{"num_hidden_layers": 11, "moe_layers": [2, 3, 4, 5, 6, 7, 8, 9, 10], "router_score": "softmax", "init_std_router": 0.0145, "lr_router": 0.0011, "tie_word_embeddings": "early", "train_tokens": 1925000000}
Below are experts of layer 7 (counted from 0) of a mixture-of-experts language model. Rows are named router (the router's row for the expert), gate (a neuron's input weights, with its number), up (a neuron's input weights, with its number) and show model dimensions 48-95. Each number is 128 + 32 x the weight over its row's rms, rounded and kept within 0 to 255. Numbers have three digits each.
After each expert's rows: "gets" lists some tokens that make up at least twice as much of what it gets as of all text. This comes from a sample of Wikipedia text that the model never trained on. Tokens count by the router's weight.

# expert 14
router:114172205129176112014137142136141080129130127102161098105148090072171103118208127089146122126108132128133152181166181163112108140108128171103098
gate0:110179143150143234113071054131139124090105115177104183063148118114165137143114140117063139117112137045120068113147108118107072111211142112114135
up0:119140189098107080105127108120214099093143100098160143112117153109130133123125126118117114188179164076137177161171092128176164136115145049180154
gate1:146143131077170117137106141165128063102054137134132146131085183161129153190117094132131078155137099082141220120127099148163076119155149063187163
up1:109081110143083177169135168120152099151120146077118100146160070066091147142124148117147145139074167170137093155151127171095176096146094100098119
gate2:143048104190051126180137172125122168137142152141126162109118194124094134152079131159115059104145153128086158115122123137202184164130169093118116
up2:146170187100111149145134155170104137167102193140175122120099135091135105142159151077133118087154075116168135134104154113146138151115149116140110
gate3:127106056113150082141179122114129171115106129135078131134176193206026117124098113162159076118162189107117119128171171153159152117099208103128117
up3:157141153162102125122097159183127089092077163064188126101107087082077097115134068181146052133121131179114221193110081122151113105135088125182118
gate4:132120129096126161140153136143117175170146093173116087201151068095146133109104101083165156138129115128093085143122123160134121087083198144125106
up4:126153130137139109114113087145134127112159083152122105164190105131174102130133109099192079106167140157085159121137121138102140123117158125153134
gate5:115126151140166121122183120139134137169133165172127136097110111124122150134147146124155157118117152095099128167132121141057130166137059157109120
up5:137104091136115175125073125086128148104098075109115138180151144078084092169106136098140104113122132094164138121094113190149157087114162122137097
gate6:174141121118100121095143094161167130132103127088135169107083133159087157141140131112035137197093186108142135122127182075156115138122145142128093
up6:077137140129135099130095151106119120134115108119129097125167128105143112147121136151137119096159076120163078079099135165074130117113118104161163
gate7:091153105106115114121158088177133178098158073158102170155182113102166072085093138140154119134133096125157055091168106093122100127104149160128133
up7:098082151062136210134160135112132155170120172184097169134115127055163118136129085154100125106120126168073107156101148143145112134110150145062130
gate8:103127115120094133130041188094148129123125181110147165100082117128065086134143132106141113169104116143139115110111133129190101175121128148071123
up8:110096144116090119098064164139139145066122164120126149089125103114127075109144090118159126140089117122096087111179111146129080139101141132052139
gate9:104119126095156102112143095122181117167106040164090176104110130171107108135126119141087143106142153095134077128137146104073141110097116086107121
up9:084129131191115144129075131133120109144114138150141178108094136124092124169127219119139093140161111173127110116131145079059150132055097149221113
gets: "\n", "==", "===", ".", " ==", " ==="

# expert 16
router:157131121133129131149130124108083063169154140123094075131079123110102098120233134101164122143099179094118091142095225117118152129171131116084143
gate0:096155127139128163109176179158119077115174105073123144156135100156139133098132073139143118040059143146129174178121170154133172120128070104144174
up0:184063155102138099130129110155152175130089113112096122133079139195156061185122148111097137157112093156110079139099111123147066183105201125061099
gate1:163157164130094086119104105153111108149117117120130151102090147113103160140128153172118172132116147164141142120091184116136140168122109097161092
up1:133125104154131103119125125161162145095124133149184102194158140125130112100111130114137080131137099129106099157084092205153094073128179108101176
gate2:196085098109127177147125135141153148142121173093162145096104102110098135140120093094140130155037124169072153102126119173089146068142186158077165
up2:185157144108117076117104171122126156091152109163106121162162082119159143153098160142128097094153148118152073127135115123172061150112090126118094
gate3:107117189140148071142102060110121106093099144160186112110081069141106112109120095182164175105132130154112134124094039102155141108115134116075147
up3:143098156142083098114108077102148119137132074134121096108141142108097089123116139143154111070092149168130185133144090149135118166118106099080107
gate4:155106077081086155120129143095164084152086139138130111107154155098158176121097137159130086138161123156115161145122100079153141143119146174162043
up4:122112165182158127143154157159122116124174167089091165103181114089114087135148132097124111187097163190183154074150146147096163137141109126113112
gate5:121104132109115101139181118132114173095139163151078087090170071081190152120089081202152160149119119149135117158123000156132126086104099119084142
up5:183116102081134098104200098120068131141145142124094039125105101108101158138051092152171141146163092118117129165143070091112198146112124124096161
gate6:160115158125146133117167140171118176112084121105146098089123138138103201091111120136159188182146093178137103151089130155110132154146154139135168
up6:182099113128138164121113112169135135116111137148153151130139135080158171101145150136134111129138141099094126154157109161179209066124132092119173
gate7:169177124139150112116144172144138126104169097149124156132159186128148119126150094112115102100125110079160161119155126116183098148103061112091123
up7:157177132110112076150142075107118118108179093129141045097148134143128147130160136150132126142135092139112152146144132153133125120173095104131110
gate8:147082091094131119118089115137166101181137130071122134096132108128157220162175091192151147184120153122150161117137128031148145167114215160134087
up8:156107140058053120127071158175178139129155091115103078141116091138101152160137133105150136159087159194131102173109103151134139089102182130167101
gate9:148167132172175088126148160180130149124162133078157142163094165087149155163075157198083115142095173141112115122166102158145126076069081186132115
up9:138132149130132070129133147114108140112131111095167159167096134119101144182098064132086159082085144041115107154124147143138129125093101145099149
gets: "ing", "ed", " on", " under", " out", " up"

# expert 23
router:125103185087126130133135161119109145109163133107121140143142131138109128102072119075101093075117108141127142116099120109096155107097093072110067
gate0:101144123091158117152115104138102104126108080098088157148155162064171098146112152127106170090138093183203144190070101164142165101143039097118155
up0:128146088041117209127121133168045180132140088124140115159123132137079102158141102149135102153172145125054129138124116189181076122071128153149167
gate1:136124139209198139110033202129127152132109127130154143150064134143179176116118126113092111166134158145131048177099169119150173113152137112078177
up1:122160187146153077123120130130167141165138134174081133187134155104103149118172169148095098182122120113129078161151153107091147165141140099104131
gate2:134179098107114105098117094135109117136135141170146179097122139169155076127155096121143118121100164098099143113109143139165086181081128194201188
up2:121176140131087099148110169088166123169100121092186124126108137088120138112152164137106058082121090134112110140116126081135121121149143142136082
gate3:207083090148099114115129141154110103108174116175152113094081114114104062159183106175150095143156173139132105165121080119151128142179097102142134
up3:138094105177118171131161153068103136117097163137067106128190077091137086093109129196084124136107160125131107160161103101137124099163138102172113
gate4:150172106148130100102079169164205126132079112209179148133150102098115125117149165136094197116124151088119174115077145049186133162085079172127051
up4:160150082148133104116156151144086158143120065069164052108080153125173108156117123089175051110118064179139117118148157174111123129135146097104174
gate5:160171042179132109120170165092130157144093143084115144165110114129110136113129116065098150158095161170107106142127183094098227116118118145110114
up5:114167147052077149131116150155141088113118092179134087141126117114143083165144124187109115146105111077174100127136084142191062084088129132149118
gate6:133180137168107137170105067114111085184137121120198095147136112130166173108155108117146136158123136145124113132087092097191119105190136091116083
up6:154149084208175157128151057140039128121147189112131109117139114140114148158083119107114071143078119126110146148140090114146054108182165102138128
gate7:131087138120076064130079174133103135117104182088120116169080138157130188182106113140117124149123125184159106141161119133150177105099130098115104
up7:112044206149123168117094148050174182093140176109102153105095110155125110185091127131165108110152180174151099134109139089077167085113068088174145
gate8:128090142107119096104137088154098124118125151097089123104167144155139149120132104116152101114143144119111150160109129092215107151154209133162147
up8:132125135117129102141142099091090146130089160125130104169110142045136135168092134133120076153095109069136089117175132144128167169157141097161085
gate9:202190076174160037131078122085068100204126181135139157145142144110157152136201215089177164125099124121152105158134158156140113138111157175143145
up9:128109128137115089150126132115110100173141150120094138156156134090099169113149118133151165158119133114139078136172150137157128090145116147111174
gets: " the", " a", " The", "|", " his", "The"

# expert 9
router:116097176143091155229131163147125158114131086108122133088117121121092127164173139145121142097135080100122132070178087082180122165125164110114112
gate0:140099139136098142169152146092103112137169107165134169136141087109085117120127092120173138166085162088113166144154092134134110153161158194096129
up0:189150096158153091141118114145126105065148099141156094108124119167135113093162172111111164097150101130173108123128127084145169104172078107150135
gate1:149171136218113150101169150137127111128142228191149146131086101087066084142100120128069135134115159148095188139120133165129155127117126130105124
up1:097120219125214139137127130118096163098130106165159089124114132109112148117117173116169117142118132154070117087108100139133126101102175038159100
gate2:103107134086090156164187091119094131084043132149095081144169112126116141162131148039120110098164112116110116155118097146109212146119135106148123
up2:162132171084111090105146123126087088108125147134059118114155152120133103117116149056099144129073145155128109106108116088106151126073129161173131
gate3:169120107123197074131100128080191086158128116160103062083051174086152142117151150103122112110103116121135092121128161141080160112157090151120148
up3:111127060124139155102116149165122148154020156119109137168164116183164141162121096124123130129126154144124146108088159076071099083102092116137106
gate4:098127146160099158124090155105101171125059134081094173087078171096066173132135107113109096094115145113146048160110123151173168109099132084117104
up4:177182109121111087121160109107082212082103078104081105156139144118156090113102212132079097066140113093145122095102117112129095137097125141150091
gate5:161207150105083121091181130128168078124092141092102078119178153133098135063143123160119191093088131095075104159087150094093122085141124133115112
up5:126118110135115183157114132125078138120157118130160104118172097171109091158197128095123090129078096151151126097035112139195104176107138144104174
gate6:148119077086146117079173082089100152160215184174137085136093160137108123136169101150158083117161119102107111171142139139115105055087139148170106
up6:171143102105139147030108093141128139120082110085153163126185091154118091068119178109107142144075169159092124072081121135106174157163125116145138
gate7:175171166102171154119153150147181119150125117168156167152188130098112094138097111175108135111118157221150084125126116094112144116120102122177122
up7:141168134119192128130166158033119098131145187132148151091205148080151115075116135094086101180142146147083064179069104132102164151092097084159137
gate8:163106148151192140115096083143134143137084078161078159076147113128138142107187147114114125132089172112118157194113116130108177061125121105144145
up8:125174062119100157126139082155134130116132120106116188133193095178111098140103120115137103127157144132126162095124192117145110142065102144138183
gate9:126095146153146200138103158128138139094132146150142128147107121139152155161125124140182111109098137202146105152108153164165132154205104114127069
up9:133100120054148184122135149135129135141141093102124100107071145105126108110150105112115064151138164135131164114181106172138117115140170184128139
gets: "M", "S", "A", "C", "D", "H"

# expert 19
router:117123110098109131175121090146093122119128167049095179180147075145118093168094102232115139121148089131109180108181097100111131144122103157145185
gate0:204110080113148130105185118133133066131119176161138108136106255099089132117159095110113119164137127085132128134111137122138187122092108077145103
up0:123153087129137194180130072071132130162087146092130147081144149169096161151131092122103168123168157142060178148136098125164121140122088103046064
gate1:161155182110184084163146200103135089091132134102157060159108166111136163124120127105148066117137111162158090135099114125113132098043125146099178
up1:121116077081142120184127075167122128131106064057073128153175161119131171101102169145139083149156156138123150094065096076159054108108127163152142
gate2:085160137150096120151163141179147110174121118165108167192092055090134083095106065106161132128085127144154115132101119140141182160200121148095128
up2:141129133139140168167110138084102150130156160087147043100147165166099132156176165140133068134087124142084127120116161086092097092065154080150172
gate3:185061164131122154139119208162111185103138171144151144106077117155176125125139114150169142120103137109161107151150114116111157137123160109099149
up3:157079088112190123139071086173129107162135144121129143105105113112115129164071086159121097119166168210072140077148101124080144163142163132142145
gate4:157083201126112098074118078156105127156095149195111130114089146115132128111157128131141116113102091152071124072123171166171165161106139103116097
up4:150131127131119105085087132118153139118147091080180153126078166160156096118127125095061093107186211190186118179142150145175095148155067142111109
gate5:110098202105136098091094181068150132084121134183114097147110124146178154119077146113141144154066128115132159144109107112147131140114083101173151
up5:158174135046101193128085088088109085127101100105135099163113110118158119130110187166118133163102110183174151126158118175077100115100126142143148
gate6:126124159152152148117162153097157082104052149137122068124111128109111147157132159116108130107150114124146152156119136149077161132148102116126166
up6:154142096139121114119158095141118128117178150107147155112080132095107142126137118136169117117111186110102092142165130186112112142123169129118153
gate7:161148115131169151080203139097132100074133125156170160142137174138111117129175167132114073142089122129112065141109156139215129089144151117107165
up7:116161143110141152125124085126169129107142106072129160168125127164160093116158150127097096127134139135127110098105150160156074124138119091122168
gate8:183132139134166103126103157147114094085068155192134081119093142080118177174132141134137150090126208093137178086115154051100138087113148080095080
up8:121142158116111172121109166132173147137142140127146129094140098120187175159076064141098132113092083194149178117141180157143070120094115143123114
gate9:097133181127176131074162143155107131138119121158176066101114171097127119043129147091190076200132106150166078139132122101115147121154148127122102
up9:088096152118118166128139168162088086070177115098135119162104132117145146145112134107147100123126118150100071142119104086135114163114131148116132
gets: " |", ")", ";", " ", "\"", "|"

# expert 10
router:139080111134118087082151146093113168117100092122143105119165120148106098130128102170091097116124168106107115135080103175157138119167153101103191
gate0:194153167085107148158128102134177155103123145111132171111086170111124105137151132110121144119160121134160175084158120106107081148085185166134059
up0:117129165068128105149150133144113148113192117123074088180089081185135151089129147149087110151033141157113120087110144106089134089166098090124169
gate1:133153129146168121119109153105089143143200079096115115114153109094090111090112131098148145129127146131174107131122081150116131044140119127078149
up1:120099133070150156124063130129163093156161145122122135115155182107175171100118142160093113148114117111148136125183156158141089118111129107180165
gate2:137110191167118126130171144100105131165084194114072198172151066108080090206125145132160077188092091132130151101125160088133101110145210153114163
up2:162104155158147148092160159134071076166143178142083156097131117121128180136095129114115073130146141114104098153081113082097117100131124109091127
gate3:129105148126087120105163125123122125098149132064113119211135186131167160151088134105112125172120082147149113091204123042135060162127097132206160
up3:111110096091125123156112074185106112135135167069174124120135119138144175150147159085124079141112108207080111079163133165115133116167131111137123
gate4:107145234100071093098157124104183148100092103082155134146097143114176132140097101113148057132083102127183126103131163104112123124118139082107078
up4:142075049166139113118104205151136113121107091127105150131169138112120151165135173146119134105115165072111139118111080126122179131114142126133169
gate5:136118128179096132137101177127138086165120145087134169088127115100142155107133126164096135138119147212173116165116119124171152096116147065120091
up5:157115096090157108098206082085105108197147096073091127123146097148140133163132137113130116160126109094107206161116148146132129141163130126092172
gate6:194182141161129130138145159113138126080092176133127108106098163150115102096128164140100125145136182157113090091105118094124112110161173106101151
up6:109185140050207150096134088059134158111199065152101081092119115147143150153142084139147081113151135063081112145098171160152118113090100187112131
gate7:120154151124127170098140136114162094172107189180133194108159104107113077172137144061151131072125111085162109085186136147107094095128112165107141
up7:158163160082113159147132064108107101165115161124103054150185142152096126108130176132135072116163116130172088181112149081150116092168144214105100
gate8:066147149161070110080133106124052118098108173099109101127146162115160134101093166061166146104137125096084111128129119152127134172051144106120093
up8:176155098165145152108115135115165125183127151133098131137120116097089147156180122152162103127165140138133187143140124090172102053151093136078126
gate9:144089152149139133135132110170137131130149147100154194132096200102191133107141128157203091097072119158087051167150169108145182198184123152140135
up9:158149087125120107168101104128145140137125087078158080173102195103184187127101092152114142139079107149144107133138134123122162128152072160161086
gets: ")", " (", "age", "Personal", "aged", " birth"

# expert 2
router:117100143138144093049088139137172145155146110150108138108119190104163092129035164126051135136135087142133080156130104105084117088167127079125122
gate0:150150150042170124151132140126137125129140129062142123116109161139131126183061112118115140115096157149121128136107132137149149192105109158154093
up0:107185142071094156144168174120138158139149125150123108137168134109096142167139165063120196162121130129139164143127185108118130086150181118150140
gate1:171170154109164153104085103151094138104129104111155148152141083177136135113135069103131175117076121109155128120092125133167122090130118108141106
up1:186107090181149048108103118158100100089087160113109100188076096166126200136145134116159155140131150142094147105158162119157151129161159135170084
gate2:060111120133108096126078132119146155083199096090133125130106163121142110171149101145196102115108125098136135101113198154121098113117148093114092
up2:189149133035142101157112163150108146144153089186138150131095143182108113108102083151108135148139125104088116096138052133111123211174166160162133
gate3:144106090163100064105121162120093137120154127140172111118072149140139111091132161129142156129067096119149158124104184151125184104117157111038170
up3:120175120145193135090090102170179057180084083186080121169132136120134126112129144142134134134121079173156127124172137162175127103118089107089123
gate4:070201170136085148130146098088132136026091132127096127145075149116154087127115099122137160126137190150135145119129150100167123118166137163070131
up4:158158128077161131210168231113132143141179149134136092144084105087105130171084047162140160148115113149135117123083137142160105147113152081179201
gate5:118112159164124127157148180106128147127085094149111176159149126072137131173136112136081152113108165115130179147041143168128049093129143096118104
up5:093101066082169114081087152116127088105147121102147158164111165097098131107091101205118158096103114103115155163167150174182154119162097139124099
gate6:051193183132058077075166130104129125113077147134124113117167137093076156101083127167162099097125138141144139150133133129095131149136109163181167
up6:057105163134124115144114122108132123110130094075157069138073135160108159099149121214149153117100098100141103156162090086110200142163082148131138
gate7:181095176175074122162089117163106031170177141128102072103119123132125119122169154175166181136162157101151149102156120153115131099091087137072164
up7:148107122095108120070125144080149091157077138180104159104125147113136086158115150144124123069173067133113122134138147091112135093137203132114165
gate8:106185131126107147110091152153086112152120085072124124105130105184109166095113173076176173150099093212147177120092106139148120191130197115124116
up8:130171105118136136106160138136120141166145150136116137094185127173101121046088141147111135139165085150087180134106146101110119118111130124147152
gate9:151156140162142135107080161126157178131115117179184164109121123124141015126163120149121126157090144159119160107134141177137106153093081091126095
up9:139145164110118136149118111109156122112080114098088107105127154148111096084122111117158156090114108114136134163082174152139178100104151160125086
gets: "c", " b", " ", " B", " |", "b"

# expert 26
router:087088135133126123020127083125158089112120186153157167126152114161109131154089123075159166140102154153104151122133169111128116108062132180107120
gate0:187100129091197138192128122068072100205102118115146113154168091050166141138129133084119151172124113097128166111146126143051153125118113028106147
up0:120125135145118090157147142117127160087124187143168154148096125176130103135165113108136091070117097126145095127145140114183098119081140165082101
gate1:077120072064119114164140162097148119117186186129111152155130201116187153086118129041144141101125024071118165115206117152088149125164158107104135
up1:084098135118107172148091178130089168093183165124108115166148170144147156103111055169079168123102108119142115115123165190179160147169078153081145
gate2:085114132139115152188148100130144133112081165126074097149117104128140142143167107144125158137156108092148050111151121130085120070126169155046126
up2:120155168165148144078097119169101198083147113097098154170129094056154114120121122172118123099177121144163117118125176208140118173092060070195137
gate3:108109170163126072126201078200169099094189079101136136114120096150095084144094091072118133094114152117164169211061130157168144134081079096127137
up3:182126129080073132108111149116089192113145157107129096162130103131141123115135134149180101072171096150179095134142172143137063154181134091166109
gate4:067171151167024123131078180156086136123143137174140080140105043162141101090193162137113097174169074122209194138161134091110174149100123114142137
up4:130131114137142094110115112157136091141138062140146117154071146107113105196131077158106108076063185164135156159143110155151105156129170109160138
gate5:058115071129109104141141186161096111144155128133144148127167077090136167125098113152078150183142121109124171130076074131162128119145158099149165
up5:144132074076102043127154154137097165150153095172170093150204128137165147156143156096124147094192061091173172147146131171100137113095102104183118
gate6:168135126110160132143183153195129116093165120074096055148115117136077094107120144103132128183168179114155126088099110160076142136121142115158102
up6:143104115128117165114088102139142166148124042114124135129093130091137118121103118099102095094138145111112062141149173152186113129219176129123147
gate7:128103127147083127153123114109131076186117097105151181134124188138112118142126117177159157164162151066126192151130104098141069127147149131102069
up7:127119128083099084110098115190154159035125125071133098133151091174133155217100093114102165107145124144093088125106097155146132176137101108090120
gate8:127091123154093135170092137132130146158088172119133172155131168146076144071148119207131153115147121166106139147176124138079093148190105088089120
up8:081108129151054138169161154159140162130170108095103113129168161172103062137114129141100118092152141140116142092105164099166110141125188135173112
gate9:124106158141187186059092153115135145117193109160097124113100150119146088152105118140111131128095122154159104171190136094100167100115132164134129
up9:179170140141049148094137201104129132118224172120141157140091150134122089116133140101193189039112158148158093169121131113135176176113110159154105
gets: "h", "ah", "ar", "am", "j", "ak"

# expert 13
router:174124131125122156152155138137087131171157144195156065170104143133157087147197097109126141118144113122134127170117177159125131143160176159160129
gate0:133118105153110172067122119069156216154151074126147132072147146142146189132051091091115154100093144120064143130128092113075119084118114145099075
up0:118112112077095153132167108117123146102180109114113145141111130143178071145164103096150148183158148059128154118107113131144140111096149104119121
gate1:110146104143177081098078102109130122084125110098098132067084127105134147179119111094114129159088161134123146121216130163152100154093135152124161
up1:151096131130185116110148102168161111106165115118106083147111123119140182125188126130168181123096199118098175135164133123175103179140143164167135
gate2:151168133115129112141102099083144132134116177085109113124127114147023066106127145089117113095124235138097143144119174138096156143140143071159121
up2:120180139151137151130127145140110145127111160140147131130119151105052082113105143136040117078145130121163124155140079129164113169141163108190104
gate3:097099199163111199026137162167101176182104054100160121064130161084103137096069073060186128096153083055125199157183121127122054143142091150090102
up3:102069121145085154120167111182088194138085102131157104110110142127139120157145145134141184174181132057125098209099155212146066157197115120082156
gate4:107124089109116044140173102120188155113155070133137117139194138171141154106152162099142075082146157114097124074073161137121108159153162080114070
up4:156113061115156130147104124152112088140099150136184163217116125082120115097137144097097167119158121174147142144145142133101157155117064142102152
gate5:161145101143178136147103126171125133107133111124148159127132125156162100129122152202157145097097119088117163177135116106134149098154128105089071
up5:135111115036101153121133106206115140153157102145165132145098099144130142068123215083176123147142142155141096115155146182089114140127162161123098
gate6:136137120118165100134142153174120137050125080068132102165114138127145129089104129127127140095087139088113187076145154171062173138096138135137148
up6:142095129144120094109128126115168128181211135154124147068184092136105146075129150131156129114072178137078139125161104049140131138159139118138165
gate7:138123102081113157069132129117187230189105120124131128086152101097174145126102136041143142162135130071063160121132158154131124084120142098066144
up7:178143179119093153125061122175150149174124152150059117133133138123160112123164130125117149105143105087105118161083135171112100165090122152039175
gate8:118124063170103147132102150120139100115121151098153115073101202146129101090088202130161122150111125149124160062134145125096160149063158112144141
up8:088114181134124121078096126124131076145068119127108129148190120058156126154131132100124155118137177094180169169136135113085103103186110136082112
gate9:090164139161113139164083145105135133137139073096161123085138121146137203100085136148139159104120134123159115115166113114165074111113106123163127
up9:109081137087167096045144111158146157093094168096124167103163100101068142124111083137136111136067098097093117108109095075120128087088113099057117
gets: " of", " to", " for", " in", " from", " with"

# expert 20
router:098120094101117134134097115137111107126143146034095155142178060130140110158120120201120130138098089123125188115162114085138115146101111167093191
gate0:115105142088147059119133146087101094190133146150198131179157124100154170141159144112115129129135162074116085152113069150136131153142146160107090
up0:143144156087066121139084115095145122098154154164105216139095122085054108172112131162175150088121157147132156094129083116095132130073150090092112
gate1:158159139151151097117128162109121086185096151193179134137156199138113156138124210124167105082123183189153079133104112090126134134158152096157141
up1:120127125129116118073164106186168129106120163098073101171115119181151092111118086115105126153107158122137100106167208153104138136095171139128138
gate2:166121118159161118093076098153153121139087121149143065145111130106104166118199192133144114176083140160053121130117104124046144122126139070123098
up2:165113188183091104177172133071164143162069146115112145112152114101150117154129138092123085105108140132221113133136143189063133154174127171122119
gate3:160085172106145098111144102156126094078089088133128150133093133173109133120178125083144105096147132114135091172108092138117109102185161089156090
up3:092138156163131097168139139067137151050198185143098150124153112041142169079089178143155147078105167114088124204163114082143099089112152146165105
gate4:161111121090132093100110128097085110091095112099143153094124162149106166139186093132110143093131176117171143150139108145111103045131169124163179
up4:135126161099123084134146158129113087100089153160126157118127063178068148112136101144115117092134132131060191158129123120098144182108063103099139
gate5:173111131134119169128127147062106142195117131089167134169103130085128162102122163121182035190120175112123092159129079129104126110101149102116124
up5:138157163164129178165137143160108153156153120141101084212116106098168124108109165187087114147060144151154137134167075124113150058120099101117139
gate6:136163134192092087073094102135161112153115155174157062148112184124142153116110115097107164095173095146131088104131114161085135113162091164116139
up6:089135162127126094122104247165113155074140179092095075152092132122154113169085096109126103082131086154121143097133138086097184118135081126167098
gate7:118088120096092095067069168106180186142098093157096163118109139154109133121100156118161081091125126110158033135146133111143142189114156105141104
up7:136121079131062095112195101089092082098049116128116128150136109161142135083118217105146093125162094139117137110166153088165151119096129161120147
gate8:172086121173150077115104130210114088125098104143181153190179139056073140126075143134112128143088123099140066161102140138094192137127129141115082
up8:104193052153163128167105083098156139083116154201154098117065122094155104097146085092123136117102122143127140148145116114096159088143083097127062
gate9:149138139167145063108174128133147107097122173108123115137140185154104082140129130107148172131119176166115103188152162138075129086097148074152101
up9:152086118134151113153157138162142080116081061132176145097146171151167152120135198086170124182164148128170116112127104110135119111103113112163162
gets: ".", "\n", ":", " |", " he", " He"

# expert 3
router:153180142074116144163121177136129176105129139121105208131118113147121146149088136161054176119180124112126099096105074132158117156060140142162142
gate0:151151127162126144104078118121103077151136123093116150160134159100106114105120189073122123100139098123098133120053149084088095100150184127136104
up0:134079159121069084118123129177163138082098148069101124097169088123124104152082151158186163157151138119138112139196097119208154155111112128151117
gate1:100131127128081125082127112155089123116184088123136118131145102104148144119140189126123119136076192126139099135119140121152145163138136184097100
up1:156127128137113144143096119133107127091192126136151130204138126141141132138099118109147138188084142155169129116106139104117135195144121126090117
gate2:178142133149141102091111183116090117179113153170127112184047128092130121074148125109052122124072123137130099139112186154116086116133149087146082
up2:156168134105161109098102117126118132128103167163121132168078176188091155126120131138091106138116193057137130163051155111123123193148137166129097
gate3:122073113062164113121104097130159133122112101121171078139141178104168070175119137045183180149034085107091101176153255127117173119136134147133132
up3:091092071161136087124106091089140114184176126151138138142098062127153113117169077199073191096198121162153062157192064148092153124138066094165126
gate4:095112193119160117086197152139129101077194097127162127159133128096163188102153135133123169163153156158147149107133125117149143110114094109105116
up4:108063088155099103161112085102170124193064168173133128180183137141171123151118102152183102112100094187144130165130145145079124153160145099117134
gate5:172125097207145141076110105069125115104114119151107097164164065118075211107084201121124055145120204116146148208106112124056125127117113095095040
up5:157088175138150123174134105150121164096122173149089135124145099136139148180102113159123172114132064077176118124171115136135169069131161176139139
gate6:118176184171180181151142122128174150127134155111153109120146117119111158127141071184117141122071118159085140130107131178114100153132158086137142
up6:157098096136179129165064115039138224105157124096141122143089125144090148137121042150157065129141135123129090141119089104131125118150124107102113
gate7:130131152095121115142114117210175091147132156091117141086077146094099101061145077111146164120163118120116155110127182121109172122117205126120065
up7:094151177099158053118109081139143116140115193095096158096114160176124087090155121064130099137156112093116118129095126117112082059116165093129114
gate8:104127147154106141143126123127126129183152130173118162162125146106107133103136093132096137114089095128102154134076129165125129140124153136080114
up8:122149092130168136128145129092139108094133185100178091150160137139128076133173097131163152088104110133129075122163080076104115151094108149182104
gate9:133108169155159117118091135117106141112171111075122132187125182135065083121139136076121103216138175123147105111151151154127152139116098137162137
up9:105091102162200213082131158063101080171137098076136095059169114180091216100143114130112060111081149159118120129086078105135124140108127135086186
gets: " L", " D", " W", " J", " l", " R"

# expert 21
router:118175094123166178082136160154185149103144133139131133074133145114121135125021098097175121054122112134091146092152150163095142133183145186139144
gate0:104135179054053088116130178142139159148107168137146225079084115100112180148160102146135059149103184083119150154128089163122057133162102138115173
up0:192175116096121149157109153196096174119154129134109133120111081127153132155123098157128146063142114121094125091104115101164132144094106094123136
gate1:093073119150135154080127136111127142090139096138131147119124100136147174137142077113080114118134093117198151130116134100079159146133136127081076
up1:128149095151080058128164107115079181112125124170119126166112159233166182124134147160068156051150121140134131126107111128122082053164160123076148
gate2:156128081163165135105132106116142147140167133119104176103071156071094150109174130126133094146082162123146120107085097185084151141130125115078056
up2:169156100072135153092156112155197154112176164127135059105089171045156186097175167150118091179024132151165130150122131118123105149161079191109091
gate3:130119158168142064132088141102061067103154121104158117129137146091177183092150181203083200144127193150164151146083139132142098067122092049088118
up3:103109068097171157086111090115203167133143149180110130160128122198093098116133115140173156130166166094103151116145089116127133144108103179126166
gate4:052120082080110120104153169110117129129093141139158208145095132110200166116177148114109127122115192132128144149100128147173115106142205140054151
up4:162071146178103078112075105075156138188193100160049136091143186162145111175147128083142109101146105097138109122200101108076069128148124181140125
gate5:162124134062130115127135122126125119106113152166142175112155150151155181176122102129167110153017143119113116160112139126118118097124154166155090
up5:073105144141114115125115084117130083143182143099180149076134082121096139089108143136135150165125115148124165090151048140129087244145180126092092
gate6:148140196109132097087133091124155139103168118182175092138095131130155180119134110086140094118077176065156137152127151103101158141148128035125147
up6:165138178128100147112097105117112136112127121176129099190079136136122169127105101088064070117122151060105133181162148103135188106135152118094129
gate7:149113163154068070127190123128094112183090119068116106194139124127121124133172152171154140159099180146138095083137118117156148141162119119171099
up7:157117113057125098091138138143134127165110101143141161149154115121127102143160131164085137144145095085138117150090127158149060190074062082085161
gate8:138136174192132135134077143141117128127143196081138086187078100098128170121167124132087133177146125089146135134081195153142048142136133129149138
up8:086115164091110126118189079113123087098117055152129122101171158127127076174125117146172028136111171105119120175114075102178125075145126159150102
gate9:174169129137118156108092114119146142155150114167088152116088174151072085114183132132114092179134185111177082094124135145082130122145095126182079
up9:147166141110195102076127133134171140094111170097149134090162181145116170131155144121089177204109166075128104076098089103091114145137092185141140
gets: "-", "\n", "″", "′", " \"", " -"